config.toml
routed_scale = 3.33
norm_eps = 1e-06
positions = "rope"
attn_scale = 0.177
init_std_down = 0.00403
learning_rate = 0.0034
beta2 = 0.99
Below are experts of layer 11 (counted from 0) of a mixture-of-experts language model. Rows are named router (the router's row for the expert), gate (a neuron's input weights, with its number), up (a neuron's input weights, with its number), down (a neuron's output weights, with its number) and show model dimensions 0-255. Each number is 128 + 32 x the weight over its row's rms, rounded and kept within 0 to 255. Numbers have three digits each.
Before each expert's rows: a language model's description of what the expert responds to. This comes from a sample of Wikipedia text that the model never trained on.

# expert 11
It responds to: Year digits, non-Latin bytes. Final digits of years and numbers, such as 1987 and 2026, plus byte pieces of CJK, Tamil, Arabic and LaTeX \frac.
router:093085107173089104173165168149070178153140092092101157170146146097095085159118106103114121152163101106098171163107157106103091109164084162091105091102085102101130154087093163106156167097135085165090168080102099152166103091103172162166176166164096155103093077115163173163165086162095156103096087125152085149167092083160155152089092156157087153174107162153160091095149154085162148154090173089148130140148128151094143164145168072163098086157178103104097117167094151145120162104106118167105099168169090096121088102161085154173089101094085156085121103153098085102097145168109088155165156094104106097101160079086094092136124125121158169096121159169172088099110152109092122157155129138094109083162161092103099152122093149168103172153156161154086159152127154175165145085168166
gate5:176088146129137111115058129123137074161142121094142119065152149103153189131170122191088154101133143115117116076171072116087154181137133171137138135202174118154098139182126159164129138116099131103129076093147125139145152098150098110145141089205173057102108147098140132121104107168092140153067112172189097086131170090120142151140074058147196136159103112056122163103124094134142107088137083110207121086081141082151063146116091088111145088146067141109132136114114180175189113130112108138106093131123173050137145138117109133157138114113108105106164145112183099140172141175154114140130172136140181130147152112118070158133127100147096107091150132132108147118143118179174108135189138072095179128094148090116120111147139115095127168105169106144135101241125134150125087132114091
up5:100144132132154101150192126133146159109108112174116172178159091121077097138072095059158114156131130151105119132097201147177106108162142108139095153073067151115189121107103063123130131169137105121139182163108109083097116193099160104164125119041094158131119122120125107144175130105148144089162137119089178162133104156122124131085196147115092117056167094154152120189108162119104137151094150144074157166158114172129169125066145123103102149107224141106111143126141069120088103128159170144149176127096116197150135132092134105107167169142194116184061113147069116108124139086131111118122100078126132149098116127143155159116113175111153126154107121136155171143113130052143105120047170157127070153124101150129098119149096192132100115127137120113089158020150110090139114111153129
down5:136133124099123115102152172099119155153153151105104104151124188131121116146129158131152151118071098107094132125140157097204127176150145129094089185159154140078142094143136134171059120125172148138153146140072134121167117136101086112158169089119143147109080135149102135090166144097131107138129074168159135131113164117213044150143163100128154120165133060194115142140135124127131139086082094130120165128075174144108100044154064145098150162143108120104138155144115125121126168192110140106155130142147115103129082156146082141099162142134115136169126149150180111093170153150026127142133100083167149044131135077136111107068120152050105147115139133099189078142085136164132116113100093156134169126172171190146100147134200176147155123151093106135115188150085077161185140199132076

# expert 0
It responds to: Role and category nouns. Nouns naming roles, groups or categories in infoboxes and lists, such as politician, writer, Police, Genus, Species, producer, Championship.
router:082089088158091101173165162163094131167115107082096171148164151078090100155117100089096099138148097098100170124110166099089087085173102166106103090097101094093098171106094150094170169091143095162097168073101083156160090093131108174156151159153086156100100134116158172154166095169118159100110088109158101161161107113158156164093095149164086170168098154156162087088149121103167154174088174110154133142135119155090159162167174083144088097156149086084102108167110135158146170098090118158107098154166097097130082108146099158165092082103079155105135099171091093101090159151117100169172167085112083102135171084083102094114103151115155164086130165160162088098108082085103135148174091153103093080156156087102102123111087159163091169167169172152106152125129167149147155102161155
gate0:108148171098093076148096116098123165124158074138124160090138173096191159123115095141106144126170143159152121103179086124141172102161143113117127157171132170093187092139126108180105150097121104098125151081102122117057208096194099159152125114149084176152103138148115169147110122072112158168169101151145176130094107102121146126167112174155102113158059146107225145067098178120141134125184171157126072153103118121152074096108140112108113127146127099139093152144173110162191115137170165093175102113135099170167132110139131137066127061099132114109128100070187097094117160097114139194184206091136114139139126151129141127132119137130118067129176164110093140132086096121182116099115123146079059172167068092163123066163152158110143114166117112150133154138123152201153139103118115
up0:123118097131171137142134155159139124125074146048192054111116180168093129177113197093110097124064122114145095155056140218115103142139075113152118110103142108144125127099130119109115098118103121098123111185122101112176091151082181152119064202132161086069178138118178126137179074152144086095062143125154104106101143152110154144127171103110120178108184108173086171186110060141128084161071110119143162091112177157120199145159116139132111148120121118144140112091065148120161157091118099171087144117137172114067120176130107140167165172138136130194106175134080096143122111175123095072111106155090142120102128128094187120151141113114124180090093117141141133117135115119070107182101131137165155109118189141120162181146142128153147093094136162103151132137121127059121125115125082
down0:085116127080056138114097114120105159056144131177131112161084190100097107099114144135153170134136099167138137096143113130034121156163133077163139158131126127110167116136133122094117103149139122093100186115064107117089169094134166126141125136178131109162097140140165153107151189092156063081159138079079124116169137102092103135131181172135162071116122161153170127129076144144121060146152115083124099120150162157108142060120058206108131163173154099160123103151152143106193109157107152129139106190153129143165094208149147136119147053130092089153047135131124102138102133139100165118195117172121120113115138073111080100115134160152131138128146162155099122125148119182181053087142089137109092114165067113138168118166067193115110162088145096145121149175113119125151170148145142

# expert 1
It responds to: Structural punctuation, function words. Section headers (==), paragraph breaks, colons after infobox fields like Full name, plus common connectives the, of, and, including.
router:133143210145121125066129109107124154079153136127135125101152156192182120113160192143115128093098218117201112137117118133129191120095134124116185151179228123137167078137197139130123116129098128134113124161141132141134135119151123053112078039127126078118177132134045125071142141130125126132103129127069127102142135113125130145123125155067125126090129138140119157108140117201123140126162080172099111110085109121130131139128055100143109117144122129152187142138132143150117037152129171129117107123096219158149196107135167127132199183119183063130161134070128111179107139132147135104124072138165141143168125145171120180099110155163105104121115142055102142129158112126153102079106111111156123136098123126170140146111188124081193091149143052124113117117157123070125108123117140
gate5:103169113113190153147083097097123139085143168220125158123068098127111171100178097131068128125160133140125166110136109162139150116098083116107111134167137132133127056081063146121096166168092106100082122131094154146142168153127164177138138153155115073067097148109171108132086142096115118135087108100115119048109124120109142126105207121108116138127144088130092091094119088147163083118073081117146087126169173161086107144132167143144108099106105190097118149178144133118167151118102101136149074075122199113100134058162128135082145168118126112142065146185110124137216056172095069140167092123098127146081118125148148088079114101117113154108105178102077162081166139156085179122141182141072147170124142131128146132157151147157126127162161113154085099135191132158073131162141141
up5:156109153168132162146166191156102139184145151137100104111184123194158100158112190114207122120128122130121092113155160093104106136122116105108174063093170129145125163176101100102160117112136090157164150125078084086167065157146137092135153088116123150182149068131128157109207089138109186101134148133099122128114140119147123152123087152188187160133114155128144141156110149101118151092095127088113152173095090097146206097074109104144205151153139145118084113110118158133079121137147179127081221147135100131129112169137151113154135138155139150131188096084126102075037164105172147147124139114172129140144130119114118171158112117176180174175134131153117108125112157084202114108113093138173120119136115156172139059109150127138180172066123123107159173121106148082186086064130113
down5:146106138177136143165088143113139137142148142168134150166184116104134132091136179114071138115139148068144108226117042147136177156116134100132130125128115200119101178051151063101114155133133149150119142126122119038092139073137087139142130110149080099088135179136092135100145133181119145133094099140160172122114116208095098127177145068102135169110150137151108129151116084135100136121120120115132098160162135171121086183114166174059054175183167134079145145171148104152109108146105122120125116103134139086125174120109116142068112156178183118163065119124119086146161152111206117119099111062139106160148076095100149104129148148151170101160163159132189134113178082141112142119118166125121141120152141111101247102124151114122159107112151121133119118172139118178117129120126214

# expert 3
It responds to: Verbs and sentence openers. Past-tense verbs and sentence-initial adverbs or prepositions, such as released, opened, wrote, signed, There, Instead, On, also.
router:096102097165100090167168168155115181167148114102090167162155142105102106137108113101091113138190088096099152128100168093091085089170105151084094103096085102103105173106081158106169155089152084161084154094130085173156091095090145166161155150161102162091093107141170171161161090168113155094094104094164102167159112096159166109101084155171082170165087170162150094102150134095163157161100168093114113103140109146135160155158156076150090101166165103104099132165088144164114170088101084169090105166157096094137089126133092153157093094102101161084128104169095090101092167160086086173151162099089111115089169083096087096144172139097159168092117145162157103105100160108098108170172121167097097087151164093105085165101109156134089168133170163139103162169145173141154161091162160
gate8:180158157198127150113100169094073041141127097090124113119128097136168176109199117089125127121114148132110086096101078118135111120224102166138128172108181121126131131170112068177135066132030046140131081193153128165140156153143152136131108116124136116132120157120102094108152134147120153122136109095130128161067156098082110132119172121087152166163103149112164099076138106150132056119146089150115146113139162116181122099124182058169087115102128150143128127067124133125097205120087142097093133067165193096133115110106117116099123153135082145153095115160145138162137099163093157109141048129120107100114154102219098125123070100084079114108126111081098133125151143166096142148150128088155148132137092168184168111119137093135109209087149106118150122139083111092165106139142130
up8:199110151179166152184121175134107129133151116118171168158171096166080234078183141142085084170131160118099136064134113088125129124135162122097194177144181120160124125085105094168109083112082086127056096101162146170114133137160133153134146180143170098108111128126131095137084069131103111148135123094099152112111150151118111142111150102140120169156134105095098079069129123168137115120183103131135113107116158125111109125111118090146122100138106196144146093099167061130132132104116145098071124128158184083197090079102117174068094134123099147129101114211134128113178166131150132172159101115109117103127211082138145148138106088113092073115138051112128147151148170180132113139143128143150136161143107202167111155137153058107110212146135093081154153136108123081105103118132097
down8:141178130131172178125119113148110142113143078085148128131126080159057091113158073117144140108068132165155151068096143124138136185102109146155111124142127107151199172134119193147178141136115115118123136139118181104164084103122099118101115125114190119123121138157130123073182090139201112161179105130097142162118103112161111132157175158128114093104106167073146080090142189127115097095122141130134146102151110149099151157145125066125056135082116148095094097166127146138118111200101106189139135164065152067108139077163096115160153116149184076120143148071144112088101095107135097120119101151132065090140107148133128111112082119096122105078122124114097092102124138133153188128066110143086164189140171134149096111226197114198137133180132090160113097154076065134091143131204116

# expert 8
It responds to: Table cells and abbreviations. Table pipes, digits late in long numbers, ISBN digits and short codes in sports tables, such as L, NHA, /a, cm.
router:085100086159085096167155165156139127162081092098086165127162144096090093170118105097099093124152090079103154130113159099085103093167100170107106093108092100089076163102092147099161161102142084170091161088122084163174106085097118160155158164173086165083095139144171170164147085166098164101128092123162090158164097112157170159083111153154088159108103160156163092092150119088173163160086155105131134124148124178159151145169157135150091086162139101091112119174093154156130175117099094159110112168159080085151088116152098158156098079084102173106135094158087105092107167153096086166164163088117096098122159089104089097114088143117158166091116152158173091092103099089098148170170140153111101085138160086098083169136102166172101169151164149150103164151111161161174184086156163
gate13:063148167135116147125107146105190132089133153098138114115196078122121123096099131140155133105159140153119154132132192139125163099167128138102137149157093070212105125146049073119144089167123128141138109168176101103152104154120160145132131110170197121146151079169149096068139130177115111167061156137117101148168149106131139152139174113149168083130089105081179096109165064150122119156145078097097120103080102073099098136089117168087095165114075123120179084173168110143108129158157116129106137148106159140167138114155120154179117150085125087082139127129181103103081125100195080158107076127132128147164113134135091135120139167143131135135115180152134134119155117094134081172183141109058124136192126123158112130149174089140207082116193112090093179169188155147191116149045125
up13:135127084149083105162155144138143183160088145180074077126129091129083169091109107126080122116160141105123167207090109096117159144075160163126120036141107157144122117100217121135125075114102153085121153125077149184154110093097105097092099146101113153063088108122132131168143133070109129016139115137139119103099127133118126123099152140123186137113152120167183127146134187087152139083145153095154087156208094172139112168160113150141160105128108136129116079112109154091152100137068125131168070091166163101091137114147095119095078096116140124125113145123070133146187140135078138184108083113162087170151081147126100150114173119080138107127113090127173129118142095136125137111169113067157138144057150077135160114108077081178116144104072132063096168126074149086132128099105139
down13:138102111187124100173167152152137153138145111150154135133093090157149157127066113105148131170113144118128152077137116144034060154122145163117083100115169109120109108081107113138127160126116170086121163098144126128107157100122115107103115149154202131175105117093056147149103131186170170120083104170097135158118141171047126121150116146146065118162169110131095175200062105124142154103144123137162134150127117138138045153147066113073102108067108042115146123098172083081114148107135058094119106111090132099095084114158112174170135153144097144082129115190167150134164095125144154112124145127099188111051120122108153148169152170136174133124138112136125150177181078113151150171131082190111086162162127220145143144147151134095107126117115159107161120171089176097123088168108103

# expert 5
It responds to: Name-initial capital pieces. Initial capital letters or short capital chunks opening proper names, often foreign, such as T, K, Ch, Tr, Nic, St.
router:148181100076147171089127114097173091145168127122143094133114082108156143121158082146132096144086119172129097102177093172179095160128141119148109148092132143137134110124139093105080093178166163085146079167170150073086091184145159156121152150108153164165164162161086079086084147095162093157109170090142173120075152098122123122152170077153181099087102080083099107178090167121106094114164079086169090090130116150128159081150132177114180141078080165128144156105100164077100131138104134115171173116107154150117125161164171119080149176177114148148158181139163181171119107160171110075082144165152147095087084133107179087094127083103107109127097121158074164131171162147162170091080158165140153165105105163162115103108082140126094132079077151114169119123113078159116162163117101
gate5:110124114135103113143136146128103132076053192140132103135092133088181137113077107147089132119127143173093073149078076202113079068095112105125157164118131078177150203134129127141101128135132062100119134136130134161123148110113101087160184143171040124177095162138152082149134176149141144126130102160097175127103156160131161081147168187093130176129044133146132133150160127106125103088066136147120122104138058143151120104120134119151114116139126176107095129145092120153147076167118146197129110153108108154106153127100070149125211133168131113111111099124083130191142168137137182168130094113047151145083134171089082191074083148112121116085099104144176160088112134144129074133123130134101098170170014129092135127154142167120143143157116130177107110108174106125149108144129158
up5:151147043173085134145129115163103163137117147113124149126101187136086147148129126155164107126130068147146109132110112191107148093078117126105173218135202162090084116111143124178152182127187103138130112159163142157112156200106178108190124175127116209171147145128105109149109101186132142111095073157058150181150161141162122114145120110093142103142139152181111162117116160086082119170124114107138116146159138111133044122189056126133129109154097118067100156132067130105120143118164036132144139120152098082102108139134123106129133106091158145092135129103138119088148128136209111104171164122052126158134115083122175126142126175132184119084120133109129179180125105069110103167137093142136142153085146089093098105155174128163152160099153131168112170190113116099144089073117111
down5:160067122105176109118087099172141098092094123069133147141157134134138094097072115080157087134126117163126113165201102043128118108137099168089124106121173148156159151136156097170172140098143148128135152150112130108211121062093113102135204089102101136140161102094116086138140154108114103109129139144118099085153108149089141100140069182131176135183044136125108110127095115163118126145054108145160173139139130142128187134092136132111156125059091144161109088069125163076160142127072142111095121127116159136122138094109134144161086179130130145092190077178042124221112130108153059165156084130127125141129140094166126124109174118093188137125091121081085090149152131103121183096103135095081096127126140162138190088130122033159106096102111122126140120086088148124117140130104131

# expert 7
It responds to: Name endings and given names. Final pieces of personal and place names and common first names, such as John, Michael, -ville, -ford, Pam-ela, Ad-ela-ide.
router:084095088149089099170151162157158143160103109087098153139121149078095089146091093087100101128176103094102172106094153104109088104165105155099104100098082093102093175110087157110178176097128093160107157085118107156168108091113110167175187172165106169102081069133177173174144095166116168093143104109156097175135126103165171157101099075171089148156092149171158083121126138102154131161086163086150117104154167161156153146167171144142130112158156101095097141143086142136105164087113077174116119164163080085135092105164093168134098103095091173098085097138100106111095173144089086168155163092093095092115155086097096101175111167094158151094123155177163089090088132111110148161175133146146108102159155095100094152102095159149084165145155173160088169173106175156152163103163174
gate5:082127116119142130139147166118166121120186185144144092071137100130131121118113147242139103140166136161145201139144123151095148162061077098148148161122083173140101116109133130138103125137113115106082070087105132046117090099094074063115143136083163106136135087088144108114097086156142092119080155146136147186126048144159142134160094091071163115142118120127165135098084080164124109115118127169147103138095183104133104167187080153120104176147123170118105104089116159162126114117162095099140090153137118057128063117115074185177138098173094116170178126177125088149056189152137175192134164108182137101147099139113124159155147115143144125141105194134107134141148106087127142169171126077082128167124088146112168098169097143153127107094175135157119134138091129154115095072170158
up5:131077137117085109158113138087166163073131123116152140141120052102115143105133136124139129168136172123129125199115120086115156114124147122167041133080087202145191150138130121103106193148105120095109166118108160156145131120088139093090136141108116070101104130111142097134107152090138130144137150104204118146062149138126163098100132116061136167204113073106138153077091160177148123074103084150134121208114087149122071079056111148110127114165174119067114117092164123114149151124220142130126129064142159124088081114093103117105129111119152162181160164144117137165091171130089091095143121117127136127140071164115117080100146133128100125191181145131151106115207147160194142135178173139089185106137146122166183128169094136140151087122126156091096181163155165100169154101146137
down5:142161139121085183138129177178105129157104104183134082144093131108071101143133115107148140149099099154121109141165129065199146108123143158117154096102173170128089127152101086131200149137087079132122140174137148106136147125109136105117198139164128123105137100120126084117057115121145111161113104139153097156112122122142100095112133145180123158081123088178110109097122077180166140161167116123145153096115121109119201163178152130124079112144123093112095132198192172092110115144147087173103246153076112138117170150218154084176133095130155132114151131135099133092171094110150139102129150072122069148106141189137169094108118129141178045148166111151123108102148142106152095069175082172160150133112084143199159161067144125105116201145123140123106134099119125062162152127169109

# expert 10
It responds to: Sentence subjects and nationality words. Sentence-initial He or His, nationality and party words, and given names before surnames, such as Republican, US, German, Arnold.
router:103095098153084082175166167160126165155125097105092170097146141089101098139088086095097115172109104087093163115097161089090097090164099166110102096090081090091077161092097159095161173091182082155099158127099088158168083092080136173170151163151094159095107135137163165154172088150101178085119100115159092141158102126139154156084093154159096163114112159158184089101151162100153170153105172111159154161162102153108172162155172133176095090151169096081094126166115128141118172088104102159104103172162096109133093100136087164152101094100103153091142083165093088100111161148099087177155167096105088091112155087081088091128119126115174155082117159179169095100118084099088128144162091164107089095130156092090101151117113162158098154153145157173092156136161170151169147114175148
gate6:152131117122065122104138160124128183124132103184121085126138078168128128122159169119109141120163135150120138128123136094131081128207086066086102124165111109132115082097127170145179150119109115146109132150114125165074187159129126037114155150156081140167116144126150129168135193108151112101089125157094094078103118096060090047169181146138136138111130114135169138163092110166104151146113042123150183138176124132129131176066116105099057150082153135083118111080037181128193092121163180146155140125115144148098128084156137125045059134135158187150168133148113113148121132173144074177125140090098096090155120174144126158121164134202142060142122116154135141116129115196135165133098163104135136125108069169142096158101169085150111136153088167087151125117123128146154102155109146
up6:104124092102147152086074038123142125136185167173149122115110137110168175112134121137132116127076072108160111137165109103145097162163128098130078122124147137062095096103160102119077144120103107110156137175121104096105120151118112118156106138180067112129177169120092169149113134078113146098094095109108143113109119111098141107157090071163102159149137100114151154129092129141093151125108055120144121135149103142178038182132143151107116116129129080126162126140106170136146145124076135097045132120108173138057137035129098121062219154089146137138147089122093145122046116179171133059128173101159146185094176091154113111117157146101110133110106137176092152134141162149221123130130145066120136168116120112134099072087156081193111184159170085135121104134168139113127176111135142
down6:130093069136114182167156136158149125142123111087122120146138100112126112154136104085084092058126111175072156096138103195096136115122102124067091175136139137107116142159033071147117113125145117139183139081112123168113101105175054078118157130121120176197151082159080094074099117173127131152111092101130144191116149112097146146107128071108173100155145116149197075138081165163153130100146112146141116132120105118121169093093156114125139109101065131145101107174177133144079159144088140179108151152189122125137147135139099147086125127117084083113142057138122130137065121116145152160163114109118157066169080044149154111077099105131141107088109088140088179126099184163103106132097194090104118179147162174137119139086074174144147123110118147114128149041082163168095128131146120

# expert 4
It responds to: Punctuation, headers, LaTeX. Brackets, periods, quotes, line breaks and === subheaders, plus LaTeX braces and mid-word pieces, such as osis, -se, .com.
router:085104088150103103160157153162095138157123107103090162128134146081091106166111095094093100140164085089093163134085151092078101103171090163109091095096098091082083171109087156090149163092133088164088162121081090163165106087093133142169139156152106153105079100139170163157147090169093164104111095097160094164173110089169144179087103163173093160117099154166164087104155153086150162164082161098142098095167142156143139144172161116149097102169156091085113107162084171150106164090099119162115080154152089100153080106149092164146088108100097167089102095163088092088118155148111089157163164103147106107091167096099086102107103164125163155087106157150159089103073142095091095178159132140136097112149160083103094158121087164175093167152160170167102155172087163157168172106154160
gate6:129127177147173177110106132132132097127142123115146160110117038139058113118205169136141161115087153106131137132139099042142132086176106139154036122159178121058108150117150092084095091149111115124100091099133164146091123139141120148143133092105156111103111068138180053127096112155149132140093113110178150137155138156099108114166159130124185178155156134156105051174059166180073079121149154142158138155097143103118092104124105091105138117142075124131116123167091145139153127161157152168157138129143117175132121104078076027054093145125142144123165134174126130153117109190170088190132148074135126101061143148121131155149122131123156127136195102134208173183126128075138171113122106101163102167122136145172104114215123106131153108166111110126096138101133122149116098154152121
up6:086079111146112152142188082111108176072018084124167119127131172110124121173176145113137108120118120116123147191133173135094116133061123152106113107114121092225142148151113108153109072151138126099144115165099151126195080132078131108119106127101124121100141103154117147094159182170160160116155201130109136126078116132171124110124059083094075122102132123132139051108141109120162113060089082171111149053145153161168156133170134105172142134153154127105135162164150081095113104132106080075133164095103157128166086144105087131103154168137168086140174110135095135113074073114116141122160134142103173147115132136152137171122124140153096161144141194207117117137073187146151089116130138101113121202123110149121103072094106145171113135071097144123051116203142145107146153102136124
down6:136127127121140133088167149142139116170203159141136145145137158114149119121142171142114132128144140135068118147214110122098098126151149150122225072167113121138147162103099120116179121060180167088121169120171108143108107143120127127102081134214041144158116111178182142119137087100124131110182101116182141141040168095142151158134152067120189150179106178180152111126078097139121140119105083131120055117106101143164106152096066123072127107070105124153197073125145162124094166127143132099147164131132164160102148158158204143099122074128136120134143119092076112121157089178131138155151171127144095090146152116118170171183103135116092144067162135157170136062070093166101115099171128117146133150134122128144115113119132128149124108112132123125157158122173179183138109212150172

# expert 9
It responds to: Numbers, pronouns, narrative verbs. Leading digits and spaces in figures, list dashes in infoboxes, and narrative words such as that, his, died, fired, accuses.
router:090098089163094100160161160160112169155165092089101155112154158119089084167096108094089086147142091104097174122100160089097104096167092156089093092105093097104090153137089175081152166103172111159103165119079103156155079099088097178159138151168103145094084104135163172167164090175096155100102082125167102154174111093171147163087109156165081161144087163152163097102157139091150166170086168080123145099134114156138156143168165106157099087159165102087081094163114123155099169112101105155110091153171090084142105111165079157167107099088100156097128100158100095092110163141100101172156162082104101121117160108087085087106131161155171161105118151177176099088059095102100101162161126151105091097145163102095092165147128169157103156140154168152087166153111169139155167097165167
gate1:157095080141083120150122127139190088126097059103081141132132119123133136153102135132080170148168148154181105112137148101163160094114105166120113149140142150191240110099118117149079207154080097057138091146149108130164153117138084093130150111111183122181190144145105096120146192216097106165129087126157170119109115106178139110162073090133108110154140104144143108131177144127117190114106088102114066105125121153079089137115092185104142104091087107150076105116127092111125151117128135101146135167135126101115082062133211072112089118149128173190145135123086152118099121124122143141117141154101098175114118186115193143136126159110098138104166180157150112072136178082120123166120089213128114078112159179142138097194131181176098160134149145081132123100136131125134133103092128
up1:111188227130097096174143109117112090145182161161082134146091133165111195111164144162131111140119134117180122148174135041143189090107162082108158085099143140165116106126074120115144169136116103144107118100111076199169111119171169080125078141105114114192182077170115099154126147101130092123143172103128128170134153115138146107112168153116115186118162087110133110153109155118053126096165152113148149165111109168135116093083114115146135083091176151101093130105091137156095142093113063096131114124105108184146179130166106143102117140182084129169157157105109128106114092168127162131124044162141163073119084151163151071096139089118145162100104112141169151120146089100138135115179117205111078130139134118141135130135140143149113113107147098104146092118180111105172145019212136
down1:115092125124164171127127184156148139139091087167190114178144120115143112059136061071146119145150140083118117094092127103107108126131068148117094089126113114134136181096104105135172136105144127103096066127135120171110100121116138201100095111114188184110149161102196202170114112126183156146171169083081120123121142151114044069163131119160085142115115100120126134195146139109138146036122188111114158153093160127070201108086200158176169104111167151149130109088098071141099088137129125162176144142105128165107119146161087100168137093117161179152164169089103134115143135131160136170132139168128193178136132180162157091123141139123177103129133113146111105089130127108114147185115158151039129105102171087121082140151135125151115093091140119103134133192145130106124074146182128

# expert 2
It responds to: Words after determiners. Articles and modifiers inside noun phrases, usually after of, the or to, such as the, an, local, various, Royal, Best.
router:092097106149094109158164146178074143161156082097084160109135164091090104141121109107086114102111087099099147078090159101118102099165100171090144131088097105087106171142096172091155154094155077178092168134090096147172108095157120126159138147168103130090119141154148160151174104167119147090090105085138093168162146091163119175106085141175108169119096159155141085105176172095164165145090151137156094085137100173137170176148152173166088106166131087099140178152086153181106167110094089156118095165160112099165136091152079161168087103101091168111131096133101095094109134123089081160155146098082101125111168099080084130113079163087162150088088162159173115124127158102103098134130073172097091095075156084101093158095081157162094177171173176167107173138096161137142165110151169
gate5:145101109185170177101121074184103128142102154143146114164166141164190133154097075141177143135193165094100162069178116097118097160103129149092122073158140103141090158075098150160089103140088114090104058078143174163137100096122114093148129156131145086119132091109130147169151116123136115103133145064104195148127053091110131140083103176123126171142126130175162129142139107145122120174137079158164104173083117118174100127132104124117107109112073127111152093161073169109125184109091142045141121193066171162133125101141142150146148119158108135130134102140124144091140164134112105059144126105171139168154091125133164159168096157169093100179122080127123051056182154105096194125110170196114111162096106157135155136167123160087156110149080125140107148096125061132170118076146159
up5:141103110154175016159180100134127124136122085130142141160147163119101102178111158076127099102135098090085147093142120104198108121090080168122121139093140151118095168157117110115137084117154175067113126105125119142095123115130113119127169118158117110142153066128135111118140135137196128117113088119158082107165127124102076059135089135131098146131100142069110147128104082069141178228181110120134163151189132062060161153169134078152125122093151113141215133151165115137138101204130144138113104131167118100120176143104149072107162091109170144152070107134182124139126105198121153107125163137199079192185097107125116158115170117149106127110161141115148135135178121133179092154079120136077120135099177115102125127069112130131178128157105150084139091209143137166091172107127100
down5:127144138089121178117125132149122104179104079116129123107138102091142169116139129151123146146102137146181124186164130170147077122093181151162081122137106156156113118157171089143103159133160135104061112127148152157128113148137223110172086130122158097126081120122181136121158168140101160184062145156125154093105167172125122118172155167187117143120137160104116134145094171171105078110114180164098143130078203118136133132119135124066085121121129157149117090175133171129105138129189041122135133120118163130150161126066125097230081191117113165122131218123108176072084071155129090131132095133115086126126160073102111151137072127081112155053104136115098067114127132096104120096171094119130131118145196143060142169092179085120143122169111112124180052101112129105122159114131139